config.toml
hidden_act = "swiglu"
moe_layers = [0, 1, 2, 3, 4, 5, 6, 7, 8, 9, 10, 11, 12, 13, 14, 15, 16]
router_score = "sigmoid"
normalize_top_k = false
lr_router = 0.00037
vocab_size = 8192
rope_fraction = 1.0
qk_norm = false
attn_scale = 0.125
tie_word_embeddings = false
lr_mult_down = 2.0
doc_mask = false
train_tokens = 339100000
max_steps = 5175
Below are experts of layer 8 (counted from 0) of a mixture-of-experts language model. Rows are named gate (a neuron's input weights, with its number), up (a neuron's input weights, with its number) and show model dimensions 0-191. Each number is 128 + 24 x the weight over its row's rms, rounded and kept within 0 to 255. Numbers have three digits each.
Before each expert's rows: a language model's description of what the expert responds to. This comes from a sample of Wikipedia text that the model never trained on.

# expert 6
It responds to: Mid-word stems, general vocabulary
gate3:115169140082149123107152142131110089162158169175121097116166112156099090135151126165109105131125118155118150121137099142124146150158126112105172166143104106130141123109099127108142135141128114113117117144117157117116135154067107131149143137151114155134165149096154147132096103148125126116092086147142142145159102153110127166148133138143125090092104148131117152106145137181105133155151182093083088126134145102099103180181124123129148151120137088118138089075123133143115134124131106137103103170186128155112116093142140137111136146131124078121154100101130118156133103114160151116
up3:076157115177118124102125092182133159085144113104139111089118138112098119137098164127073134134125148129133098151157105113133136154135124132118105154164124115170147107118083140134200127131117120116103131084115105125132097141128082127144136171164147128125159162118113131144089157146093139129101130119098125183117132099096209143127126112127161123136109112157129123137173143131106150105115135124112101128143089172157163126155122136113117124128107110128126138109154135120130094130166192155135108149147151111117196108134125089161143138142152115119123093126154118123145133138139102140
gate4:153116133124120129156143118171100136120105149091159146106133169160129128110182123113113145175150094127119116131156118120137129104117113111058086176107121146139136113109131113088101154166138135115086156117143104117145169116100131125135137158106081101129162154100153127136112109119137115121115113165116161151098107121135094132171117125137137112121130065153127116114112117135086077118174141133126160123108107097138165131116161129125119124081127124062163129147133156141097126153151123128062139119104150123183144139127120162093106128135108138128130115138095084130133137127096076147
up4:169120149111121126110117081145139116152140181129087087129157114111115124126147123201126074140139155108125108144105128100146111119119128121150121138095093091121120119131177080157129202108179150112161164076137129110121124105145085129113121137108117163139107113112124137124152153141099121111118102127126100119141107112101092132142157122146115161110176101129118166133124129141125102143135137096130165135120150127133124110117085123162161075150141110140139139145095152131151103138104136094153146096136096143165162130109100133098122121136153154116129167100077158120093081147118106105
gate5:129106117084135116120143121138158135122135135108106154172140105132128119121168143159146137127098146141105080109144126135095127118132117120162112164146117116120101147126134122149119132142122159125131111115087111151140157081162134111115133130098095174091137132122130108163165101100078122131152143091054149117101171097122145123115142142093167131154130141192137119104145146114166108119104133143097142147108094112136087174156121159139144111137154123131127161115104085178116110173116130151175125107179114124142128129110111134138115101073125176108120110084111145161106113125120074154
up5:137142151064124118107100147135147170148163162121146128143125124110124118070139143124131132111082165125156115099153092116149145137116102113132127123139151129100175130120110144126098129140120116132160097107126111112161139121127138101130127152090159163132126135121089070108157127117127133140177144146144107139091115147166158111127068115161133137174167134093123072140140122142159131144128128160126139147065094081144113160132111155127126141122117124106098105095166094110141126151123168132126150124161117100094117113104100134143079113107105106101141091077120139168124095105154127090
gate6:103157086151116095131119103128105158119099135109148160126164141127135142164091137108092101129130143113125126122118128193127114100131171135149105111158147114102119108105130114133133145146108109143101150110132127163126140127156080152147144136100177110103120121121125135178180146101160107155147170114096109125134097083184153164092141148184094154161130116140119123105139109168119131120173101157134156109164135153131132123099140143167149124146172141095139100143107139120113180112135082145152091134109115091126092144149113142126116160128134099153106137185139092097130153138139141124
up6:143119102090172157144133128151129123107127177072129128135142134131136118176117122107172119145121116159116126112115110129075161157137124106109097107139126115096138148117103137127136142201115119125109146110105136082134134141099151154107166119100063132145129136113129112142097095121111137099129122111175094176167104138148108163135149120134170124108169130156091147132114162158159126150101119125119166156103172115130125091132118154094118131131128162173153112183172141140141138116085125163149123149106119133121123138099175101170119120131162145135127151135150161113128121091098093142
gate7:116154141123102123140160118111099152155128141104103118126136108117117133048123127119087105078133125113108136145161106099096121127118137154121157144144123154122112158146100142131135117109112132123093130138130133177098074120151161095126113138125139115118166113162155123122159125140140149131115159139119091128102107152084106129103125120130089226151140060182139112103171116129146134148107114079144134136102133143157152115128088105129139120114149137136118106119098130112143085108147163083133118115147102091078132135117109081119110128126163120128172081130121121087120122113132161129
up7:155130174097124137159139123121124143108138130142106157121164112141112174130055091107120133122182121081132159107171135104112160136132062099160109102160114109128096171117158111096131095086169122080106098134131096128154141096159115116111124102129132088127156156140174141126166112112162142133149144137122124163138122136134139119174078134109132136130148110133108132154165139133133102142095080088132137122138112147109156132128145148125133136125139140125135138099135130170120143147175145078133115167136122071104095121126145101127147118085139160125129132138124167138160122117164105143
gate8:145121131129165131111134126114141059117082117098106094079156166144109153113086116155093102101111168125103126097096100124168123149124159145141105134134122151154144122094145150120101122132119120078142138122082140147118148127129126122130120133116176146128154067128155109116177131091109140163119172147139125068134129142175126137096135115118124114129116120103162112143117140149108117122120114106130117097140135169111147138164106158088139144144129105111127134088139084108161152123137110093135109144137104094147062132093141089136105137097175118143131138126133089138083078120146108106
up8:114112126117121154120117142155115090116185128100121121097106159122152117144105115153119122119128144106118116091126122107170123171112115182148164129120202166141149105100125123123126116131151123121124119117148146091111133119154093146077074158146131143099172138122163138109151110084136164139096159090112106136113107113117110142152125120122096180142125137113163099147094117145129144150145186121129092133118105133096147134170095159112121142143150140166136123117095131124092146098115149129130118147178081144182124109142149104144115158146132100116127134197085126139121151089132133153
gate9:117125105099146117104117176170142110128139123083146128070163116123092061103117143090150140128128164096141159151116123124119124128111175114158167111117123095127165158118124168146111113135130117135105179137161072141107122124174146148087158134102090111112117107109142110102163138133125094153146114124089124126156124152104098088101120138143134112125138111140099150167132147116147144161130110131129122113129121138102143106178100127127137126129151099134081133154085116142148097123121138142104131061116112169104124087160126123110098175135144133163128104103166084124104118122094140111
up9:122128123178124175110122105094144134160132139159085092147075127134112148132132153103084066116079135115140079102115116129130154124170100145092113130121102162128106111170108130119157102102144120153148114128111162134110130120079126130135136131115143153119103151150090116159122093151125163125141150114120155123117144078149105175140149107122090148148162077129177126114126104155131107070117114177133112151153104140145136096106126136115117136143094133144137151114131129111108163144125107142086153120168167098061160174108143124124122121141094134113137146116137145147148159141111126127
gate10:154073152113124114118122134110108164128106103128111165131131144154115138162139148112140149114150125126088161145121107119123156136090115118169127130127152109162119158161128110122165108153133134155132135172143123090140123127138203142126136114135155164175127154135142106126145154126155118133119130112135096145084118132115108097155151135132109150149141153159135163171133163125117086133106134170138158121160153121128148124120196113130116156094136124107141074142151129099127058126068124137127157085125131110091164177087140128115142137127127164170110153145102093070108137111131121149
up10:139115140105122101117158126106127165149156165144161111080128085098139126128153115092134120158176124122151140091143119114103115133121130163134116102154129164134137123144090127105142142165100115132117157140069159142118124107133153099131111144183161118154150099085161144152120177095162129138142088095144138116140108128141143130082119129147076119152156117080125134130128123129142155145097115132123125114154165107140151145152128129158120156109186139099100111118110126123103127115157150109127152124178095133108175114117138083152149117145154124149154154098133150122127106040159112155
gate11:121100129123127109149143097115134121129121153109140163163104127120157098161151126131090173140099090122095120134143111115149122096152122134152099082152130100084113131143103078143149132090168142139085154090113120108116142140106119116117134129144163107101168172142166071086144141139141099110122097115130135068158098089148092125121153116155143165094113082113127100139151124122144109105156193136128122145117159089120125142141112178140126088159105087117115127113143145167150127141109147090097109128137113162133121156145119138126176137136086127101089119172131132144147115131116107132
up11:154110120099119144155145084122138138129145127141142097101121090106139110155126122085170148131156177119115088164174112133111115131123115147151112133149131115135127141133080093179151167140112091141102104172129119157116136121130086117106162176103148120152117144100149156136138119179143148141159143123124110080116107133133109133122123123105160112183090129141096138150146089100064145155127176105126144163139143133113138088128098099127112100140163110151097132175129131143159200130125161125145164136134128104134133153147098158099140094146168147149132117122136109134105111109101132105
gate12:135116147141135134113144110138145085125140132173165077122124118137135093194103109104129144101115100115102112109123145160093117125135142131123145126177117112115117152104140162102131186149115142149079112144117152121119161127091145155091138096139130128097113071133122064110177127107171179138102123130087161145142187088166119116103145159124148090179110137113148100099124080125132115163133093123116156166103121112120134088100174162147154137148122133125111142138139120139132142171109120108137131105105139123127087107124150149092109132128107136124152134119139145094107121124113124103
up12:123104130150125168124116133090134128096148134145132101109118085115152149142144084125132145108151103136148123111157123145106170126120132150117149115147109092146117124145110101085182150091117157129126073135069108146097126141138099149100102146160120106131120173117117136124173125120148111119154138138158159147143153109165072124122109134119149107110127165083152096123128106142117115153138119144158123144115155128119087100153142160125128150158091113150121104124158137149163140174115074114163119088089103126134088101120115141111082108060161084147130112119152112146151088097116141106
gate13:170145131121142150169162132159174174157144126096081135152123117139162115147153105143126130145114154149108148121121131136119158103169123171125115077092116139135117142160088152127161133136125153109151147182144142097127113167120124103141138184135122128130113069150136141083066148110151174169113153093125087139129128154132155142144162097099126112150116104087105153118135129126152111108089124112115126106143140145122145140133108121148119126118193091135111147110119108125131124114120126126138178149159142114152142136120122084111098157096117157098156141114163112111154177150130084122
up13:139127108107148143149108118121086140131099154159126152119112091112127089098148153150137163130111102120118076151083127128104121119108094163123107137211140103110138100138102095120160122134140103101139119101149094135147138127167121123153160153089120115146120151146166102174118085149127107118098148103149145118169154122071101107130087123070132145129077158115170122137147151155105182109141138127129109126123152095102117132135120141115110103168162145117130129131128081140146088148116141162102158148147152115111133152105099106126164133131157130137121134137150129176120094091106144147

# expert 12
It responds to: Space tokens before numbers
gate2:143149145123135163122102118121088070118104114120101131116170135090136175140156152134138087154135097112108106125132136140117102114110096161101141143120127144115144183144175168114153099146116163139131142086140135099148112120120115124097110167113160101124111092115136144138190103130116142114128108132153115110117183156108115117146155171130145132161123098116116101136114135099126096171116127124098082172085135091147108118115065128097125147177132112113130148093161119144139106131159143114086139120090159152100151107175167090130145117121162117153125125123092102114144114112125116100
up2:159136097132177144179181122138132082113120094137112135128116117113134089146149112110138152154107191141163101133152169128156147183121143109170124104133115135146114115150132158117104156145139112157159120141119119159117106136065123144121161155138108141119124156141138101142103116141107123159107115140115133111146107114135139157121073132136104147140163118104112108121113136135099088115125126122140140121119092143151169107144120075094144138130128149106109128106152151158107147051124066159115095157132148086126121129149110138099161122153120126117164114168154151157168165145173131129
gate3:136126128165109109106106126087117110108113130163166135132129136133109150133096115141125071097141091143103138156149129177126108152154169119114133136134188117135102134105189105138148125144117145161114072137112113088071122176168122123161101185098136144113169146163148108135142129152110138128139145151098112125158140166121131111105133110144104118125098100155110084151116143141110129096143157169135083108151124138079114154117130148186137132126125073143117122150126123106133131131109156109113127094141153119099167137097124125153162114113157126151176146129152126107152103135162103147
up3:170138142135127122102097157129134141132118116138140122116138173118118099121119173151117090140135086103151107150165105177111132133148133116078111141126163112114120144127146114101135119109139146150108124141093092101100127178149152131161126150156144174147129118183160100130123141143169139139171164176083141109117135129080081122109147165127092128122083128171116118140079126125120072104130142143117125134139121110094147171136173137151139150128140087144118141150112134108131193116140132111127129157093159118119177113118099113143160123165136103166126085122133161112154139135164144109
gate4:158126136121156184127130139123153133090139114142137131133119128144107098105107119120114186093156127098111141119166140108102127101100143175138124146108188123136134159146156140115146143148096138127147109137118108117103127119125145132153111158101122117164154154109154173137109141124109127166101142138110097159139126151141106169114117090165157129140137094077138084126131118156108162104107118080112097136103160142073097107134102177154120074061099103116104144116147143123156173140141125161176168115075150118153142140165112131139142171137131106143133115155146116125125132152116140143
up4:103121089112121103078159109081067137165105092097116109100143102097165144174102109123129082135113081143119110158140117129150121113147109068116116099133113149123124131138113103106150095113160136171128160164111132141112085134119112116125159113156124120120128112138116120109143110142121119111123112144151181107114119130122164133162141163110121084122128172132141178155089127112125135155146156135119162115115129102161162151121121081140117166151134151151152096152084124138123074113132095090127106138126121116099134105087143102093122109108149114162130147084100126146139129099107094092
gate5:134123137164107127121116129126103156144126131107105104130100104143121160126176138166148132085139180084130163125135123090121119140106128166105142134090088105138080162162094115130111148128110143149136124099124089140116114134103136080113158141138097112136113136110127132158139113122107097126165138117165145153172129148172059080143132117139129070126082137151153176118162150115155148118124152117098158111154130111153150130114109189133109184118099072098113119113138144129113124135098122150121092114148132108102160108110123134179163100110149108136115110092101122096126133129132125145
up5:121110115135098120091121138088124100079153141091135103086121112146128127118111131176119112163060155148125162150105165111157107131130153105124161145095158140128171135103149077146128183144110121120110096126177123136135136121138138195111120105131170139135128157136133133117135145124111138131156150112145117136142115113141126142089111130099106168150135134120146148157100130149161126136122159139142170117159131092110134138099128123151158104128108107157112150054118143145095170119167123116073128108105133136116133110123137163139186105103162146172093151113093150131144117170131155130
gate6:111126126112126147160132140119184109086135139064134090122123172076118157138152164127094127116142108162099154074155135129142128167119108145122109131147111175109137112138115113131115130115131114148118141129082139130127122107149140158143108130127144090136190109144169129093139120118131118131112136141129130111102136128134128159130128085105087074126121104115134123094138140102108141082176144158119101114136129123141160111105117135097108097078136130107186142107121124073065126130157187130124097148154152095151152141132153133111168110116110095105134137104102109103112169133170139109
up6:156132113167132148118125124146175133137097134120122144127098151148132142084107104112133098155095115127106130131093125103182139148114097108187155163149094096115178121116056176157162142142136098110095091144118142123113167159112109149131112122101127121120121121109152156133148102115153117083140131119085128141086104123139111109135133152160125155113128140130165160132138151132113103114165142150123113143108152145138091136094164085177088143119124156113111102104107154120116129126134172114118119132084070123132105104099102108156098130154111108145144132118114130143102150113145180076
gate7:110125134137124089095137125165105126126135127131163118133098131114140122143153102103087148133163111134115119195116139102155103125143122144093060107144143143118189111100144118097116137101145106144098113133141086133142133100125092111062144092122107115089101142096111120156106166133158141113147106135143159120161126116129112135133122129165123108171128152099143077104134073135115105169155139134091109190188167116117113110123129110134161144148082118118150114113126147108106122122058144122141159126129173129161104112106146117125132139091129131126098142143148112131138161094138116135
up7:152097132098129111126116133121112151077097119103114179146119130123111143103130178154146110156108142098136103131115170118181104142125112155183141129130132193147089106103131122105107124117129088134157140160093121168129109146123134124140120080100135176117098134121113173124129098120137147126109112123107151140181110183122117135135159142126144149127118093123089110116069126142163162086097103080137110185109134136083096144145125133159144089113122140148108155159140189131104116135102116130117129135124130143164116158138145170116094130129131122153152141165150126162110123117132139150
gate8:137159089135100126131177110176147169119083156081160129121108118065152143166147099137160116153111144130165142164158142115118123104120111117122146127119100177152104160160119098097123120119166120175100092128132085140148152139162144108114123110093120083145154106151154094155101135142083112168121101114099105122103131124096165139144140115144126113133100143122093146091122166112114121156130184107129088119151132109151140160145154148166146128097104154120139121127141104128104105127134114142174139112102147089109148104101112136138144129170134127096140106124165146114139137131145174107
up8:136164115180124158111120105144164132116091154104171111153143135076150136138141106141186159158124126143138148174148121113114135160140135143124127142086106133165075129156087108112106109117158131091082097148150094136185160105148136141147128114103112114156138102144155127138116125137113121166132122179086115137129119153097159148099127125173163057142095107124093131136099154131131119123128143111119103157179149155119125138129101140146155137117095136162093115145165128119146133135147128143148126104099103100116159134121146117121106143164154137109134142138174151139068131117141153093
gate9:126086117164149107106138138152122110130141141097128112149127094110136154151115091100120147165134106146114106066120138072123157134104131135156124144149124136103125138145144119128146105109117174122112110116094097119134114113118137101123167188164181151090113133093122104112152155087136065184130129130129094113102144147108107127134079110120122153170136109128179085130150106123129135150142123156165125140115157158107137153163126138121129141100104109108103102149141125118146138078158137148099107124059109113156150132070119113119134136091168127149174119135122121128121100123154093118
up9:149157138154131086126107127128071135112100118107172137125138138171139116172130099174151088111154156182122131131127118096148102108156130130126124121106174107118126113134128129139116156128130151154087129142102130148104149082116109068118152146107168117091125124168131122106106170094125158154133077140095134110105083084118148118122085127167117112102135100109130117146117092112139103128123104112114153161176136150134131119159182132138128066121088091115088140101147124118109128110121136128132111117146139130135166107103151105106158128165136154104139141129064157149140125103105107130
gate10:097117101145114106062121135082143167089153127122098161104134135084120103127127146149109122095140144124119136124164108139092129114041122118163146138111143140129153171155096140104177157111114121120112115114107128145142139111107148137137094137105121141143137114102159146127129142111125184143070137158149139139102109109126149127106129156132120120110123147122140125143162089129151165089054134094150136110112134109121085124177095170110124150082112104115134122154108096142107138159108144133140110147091131148159120129109115149149150118100132114117138140150165108092102092151138107077
up10:104089091168112135076121100145143122112143145090155146119090165104138113147117147112143142138116150127129121122136126160136086090087154084133156148107102138105108120130101146058160109099133115150152124133118115129148131098143144154155114157144110122158146158100143155156106158142096179144134108172129092111140138147082146119129110168110094145084132140114102104081142139120142159104118171112183135114127090109132119079111115161103146145102112111118151143134075132169133118136163160111160175170109160141117126135130071146130149142128133124123130104122130126117128145137163130093
gate11:173143115136136120129141148120123133146095180129093099152145131133173140124169132175059130142132155132135124122136095156164093095118111099113108119152134096149146129133108147189116094122149139130136103164100103061063140107116130131149159102162117150134178101142158091130128167139113117144137132145115133115100146108111142148131123141152135095165145133148140135084140146128136154113123171154131095126126150094136131103151156102085151141106105110147152177117121175099160162118114094109139174153141157101132095114137103147132109137118101104162130095137149146089114147140146129131
up11:077117138104152124150131116148119152142154128155147154086074092161100132113088139109148130122115109126111144162099167118107160128133151141176126118127123154097107105130139104088108151109156106157120148093133170147173164178118150094133092128135170105133128149141077157112173075139150111089134139158152116113120110114108137150111128119137135124108111134106132135134130119141098090173120122109082147103164108173175147155140156124134105105107142148113120085140085070146133099106125144134120082132131101121156147143102129135092109125143156142124143165177110113144129101131103111123
gate12:102129159121122140121173159146141112149146127109158142137095139121161101164104117123116111107062166104150104162142109120134127161134176116099149117134115145128092119101150123085102168162150119156110138097118110156099134177144154155124091117076122146151105132142062125110117154121148112145141127092135150128117148152120124082150112137116109136177140099087135090096195146139158059127109107100135124139159106152108128142132129136131134093132138120102119095139133166101090110101106118091112108150149121118133112126168137127127146139130159127116109115088169146175095130105121130142
up12:145148136149091159124173160119174094121156130140176133138127117095164071151118110122123143098096146085127122138149105110123149150148149126095144126139090135120087110131134136101105157144125111129126155097107099157090140155145195148129124129085149147150095142155092085102123169119110115139157133092141156112125142123133126099174115114118120121164148111117155099090177135138129070137143120111148152130152104175129123142122097161146095104132151112119118085144155139096112106100120129095078103128172118131123115114156148130099140125130167123123103095100152114165108172136133156123

# expert 16
It responds to: Institution and place name heads
gate7:116133111135145086080166096149125155125091128132138165155100134099156140166182171129126119130134103134134128146104136117129143136115092138114140153191126125156109125113158125114099160151128104107121104151102135151124120157104157119075110165168127141177124063099128157160123138090101105132077110096135154155079120120114157120168117157129178116132164150135162131101119127094133125124159131095114140135160101120154152113151104117126170141088120128124117122099127131129131159119130126117109117151112086115191080152128104141136105090135128110121121087107146131133183122141139114148
up7:088148168164088130153086145138125135149097127130121085156147124145143094136110126132119109121140125135111081101155151121128093123149103106144102118112109112109136148120148103108180154139055132124122147101115089058146109158132134135121112133172099087106145181127121145170158144163099123094137127122136103096126133130136111141095120132139119138119166107112108139144133112148077129118143145126100117092117136133144111112141098158136112148125134163178156106145118104166124132116147172102146174181111174146089114067123130167138151129103125153148118108134126164155103096140147144135
gate8:116141089129140140137140107144157111127099138105106144129099131123133155161115106126120127155099092137108166109155129144160093096153123187132160113162151121173107092110141107105139138139123132126162145127146077094130108129169101122119134150111123120170082103144142097154123138156149123110112142159115119100096130113114166082129135070128127082140077092112121108127131152126164167130148127130071120160104162093139122102157106117140129135094133149117103133105147078136116120186098115137164154132118109143129144137159185132121106112180108114157112173105152107120102143112103161142
up8:147128150145152118114122105115146118144121132151087130145140126159145109122116158172093127103125137094087122160152153158099150127116139108126130132148139118085146180111131161126131128132165149130116121120167117121122126128103130091075138130092126099137111137137122120088093055157163126115170090159112108133116102114138090144066097150124128095125100123120142120152137142134143129133147099141200126150154160167181125106131125137138116148096111126094162177158146104118145114095074158124083085124140149139118144122106129132185128131094110120113125125168115124101097156095141116102
gate9:149133132086140123120168133108132152140120102159117164106132129115074117159114122146149092139123126172103123147120039146119141144155151135131111152102108132080075123141152154155128125125124107113128091153131117127145117128109155134109125161153133134079121128165144097138118124146180113147119099140159122126105092099103168090158072153143122122145168128135090100146113139138108101096105110145141103124164106140119136112166138161159143097140154124130136093169124151106157107132105115165152098154126099149130072147132094123105145122142130118105136125104174148179137174130129148087
up9:144154117082139139145124134138104124162182121158091111089148162114105105102092109174152091156110177143167072123093138103126139107121159124129136134108146084097073129183128102130143142115113122100097109100128138107123139101124147122124145167171180159100136128111130107139121154099108113121146144137109142162131118148107122148131075161162102183145125112150103117135172099112110087110118139109134123121151162140120180132147155163132167129129130147111143132140081114136090124140121120103154107149159090112123147096093138099112152114118127143132113161145108147131134153108168105119
gate10:170137126126127141100107138084146117130143081136139151088174129123131140144122076125096130090128168174127161105161133115128143154130114153140175101122099124147150107140118135179160129127104163138125098154138137106104158176123113167110116147175122129164123152125089108153158163081137138140145136095106139092111140110142144123100096145134134104161085110157121123131139131124151090117116184129072153096155149094154137108120144157128162145119129153168116103168136107120147176120179128125120104127123130174132087111090121147116121117100129124111129128119181134134135113153175112149
up10:118123123111172151135130116109108136165078086133149132139130121144156153118109120147087100134156143136167125139096106146104123159127146119125138126137083140132164133142141117114107113157183112149095113157133174136104136122102098096099097131141114143155137097163130119096160143111126145140086116098116106097094119101108135152107150150112141161123137106116110100122082134166146129094126151137145152092108103164119108108111140139201111111115150081090127163169129119099144116079127147131120102166131135094165104201155153115129135110149077110116142136129147131110106170157142156095
gate11:143080190115140100110184128121133155122128150107163153144077156138142116147144169112137130098130167137137104134123130118107099142099138138128149130140124180167114120148131141153121132106119146117127168112096111129128127089099146091137119148107145130138123101128102172136107103128152140083141151094126170144142165120153170142137171206165153166133093127131156103090132159111100112140125117131145105139113111156136147133142134158177126141109110147149135120083098132111120157098159162102102116126108117142089145077153180167138163129151096096130117151151137115132100093122116130131
up11:150108137135132136126132146132155167149135110178144138107132132132157126091133124143163150147147095105121094092163171174137148091139133074088119117132124133155140092156095110139140161143152102124113118141112121141096108097162120125127102129154152148140136156095138111097137130172133161105136146093102171156125135143078135168137125118168120129078161136110132126080165101122111131095102142104120106178101099100106109117131126067110124161082146127134120151164129113181114138150100122116106152129129111113160139105109141113186144129076129137145175125124144129161116100112096148110
gate12:134139146121145132155130175137168128140118126147135142164127158160111145113070101086079083118101110115127132144178179118102135127141124166137135135099156126149114137136120121129106158117091153119109148100115167153113142181076143134092175147107136120113128117129125139135123083139124133109100103104148127136103156133069125138108109130096127082138127094082133111175131151109052148115078156124105147137123166173117102145132163119141064118146122120140176130121120117129135119119174130091149144160143119143095154168125143135138116131111114126135122145105119133143099111108108139094
up12:120125136112126118119144137158123185141110146127129131159140087155119151144163133154144117105082125098125139133128150143115122121067169085167157209134119102090085099128125106110131171145163112130151154115121153122098115129095104104097155099101082109123119092125116124118188102125118121111151106110139112132125139106108135122125128183132145147133123113107109124168127140140086147092104126137129098146120122135174116125109110127142145114149108116160103149081121125125147091142129102133149147172128099152152141117110128120146084134093165136137082185132177135099149150137089163161
gate13:108138147134108112166113098127122108123103109072119128095095173160137104162129135153060122147140125128108162101148134117150110143156143107121093153177139133145162125139112116156109091121156153156131124140073125139151133153062142153146108154117118109126108137111153158174129132117144154128116141098112141116107160139148075122139119119132145105147099116144187110073122124142148115169127124162134090109078137135107143125149096152162143090125140140139140143104069131108149106137162084110139142090102134125129175130157094127178139121112119143141133131130137133126129108137068091119
up13:117152159118136123089091148135154147093136158136118168132114114125123178089130135139106107101178131100092120112166144188124174128137122091099122120169095154139138129151120128148133155167133125113106136131142144118118154173146147094207151122157137129136109144135112123155127109173162109094079162117175077124125147114147147104123160127088128115111184094121105144143125120139180130131175150114128121145146106128110124132131154137146154109141141119163118155161131140079093139123132150104121132148156175173122127115126127113127128140106134166101107132122123126074160106155144135151
gate14:179141123153133125123100127162110162144138118121137108144151111109123147120101116144097135124108147107120103160166105095122113116118113172154121104167163133106170124115140133152152148083125116133120139131143113085098127119153187101158161156133129125051144118087142169143114092105134127089123123179154079143135123103115111160123110139082162152100153117115099154151089126170114142096090162106073131137122112142143127103164112117152134118145126116148146072156125143122134124088168146124138127135134150113123160144108131127091110093128153072104138144075102121123126125096120142148
up14:152156106114140139129118135136113176141120145150139115137111141119125097079096154140113108142088097110097130143142105143103092144148160154103119143105187132160096133136116107132109109137157194157104128147161087098099093128184119154161138131154088125131130118073109168129096113133144094145126114150146111151152113119116124136131131148159143142127117136120107148139104126128071135162118136151167130104129119150144131142136108133153119104170076108144143076154150165147129125089136084170143110147157117148102155120084127134098113118105113165115194131109080101142140094132131126153
gate15:101112106121125157128131116161122096185154119138152130132103148094092127134094097138119125116138132137102089126118144143097156109152173144079141154128162157103124135138087128128115141125096126178127095140114100148121123130103131114166135147144099072118125140125118155170129092116123090101117069166097109099123072125104111144106071122155120110113133136158121171125118113144124131124052135144117104173165104121124105104131133122101122138088118121119147085145153123130099156161160137114096146163138129129150137135068159122124143143091168120150111119111127066134102129113145128122
up15:127143115148084115138088110131099082125150130105140111149146137121126139143162124114189095110146130136124162141135113063112148157101143133118079090112105105130129134161113147123113149145130133120135136099162110135100114170102130124123136184142146159133079135135131123145138114113153139164140117144079145126140156091154177127158100142111156112112172098155066126124124096101126110139176128095118100136130111159091179142160102123113156117125095129174117122131123103101154139142188130092114127091125114123161099116126149100110084144142124170159135141090155085147124133137140137104
gate16:184127158135167155144145130117104142133116121147133134144146145119098119088142123128109143105094088150098119152180173099129107136116163146090135141162126115133092140145167135202143159073116138162150128114128049129173120108128131113107111093084124108115112125127143145154140145130087120097151091175131125124099118117134137111154109150116176124101153159131159139144124136123123115123111125164124133122109188130123114159171161139146137136133109138114138143117122106170109134154133105122107148111140118102159097139198137127114110133116120120127106136096126182155114143120081088148
up16:124154135164187140129085158131134139130089134133119121127139131100136134143142131124139112146133091179157086143084157121120182133107114137140113100146120148147147082141104087142134109131118145141176126138170122123117142090098148142109112141062150144100103117122110152146149117157092140084100120125128125143122180126120172137151110175099138090090130114139146123150128149121137120117121134156128128132119151132166085129153133120116145145148114162135111174078140135126116116141082104129130130125117172097111145146147180132153115156105149184184121161130153177118095089132120090145
gate17:160127205152086100158116129135168110098132105102139133120083086178141156119103086132140125150151168127074115158113119115125139106142140091124124148140132124112156093161106147138129139102129098113139170150101118108148103132191141132119143144112146141123125136095151150086111148094119145073142112133131115128108147135127156128177102174157162157141151121112101130126111098102145185126133130113104107165143120114140183145150106123152088126133104151140084108173156130132119129145119113179116133170158111121117145165126116151177108152151131140126157116112121115145106127143145128102
up17:153115151092144154110100106140143127120110158152151097133104092145161154143094151123134124115111121103080121140089103159152146150150110098097125120139142121126103119124105154131113145135123076145122101159125157103126159127102133126108153145077121124136154137138147138141126111121182131127100097121075147088108127084161108156151153114107131152163090116119135162124182136099127153149118158110144130154085125138097101120136132106141090129106118124142059151158129140154121125107133093141140101125125122117143106168074109126111135182112161144140119148194097149196135131143118168149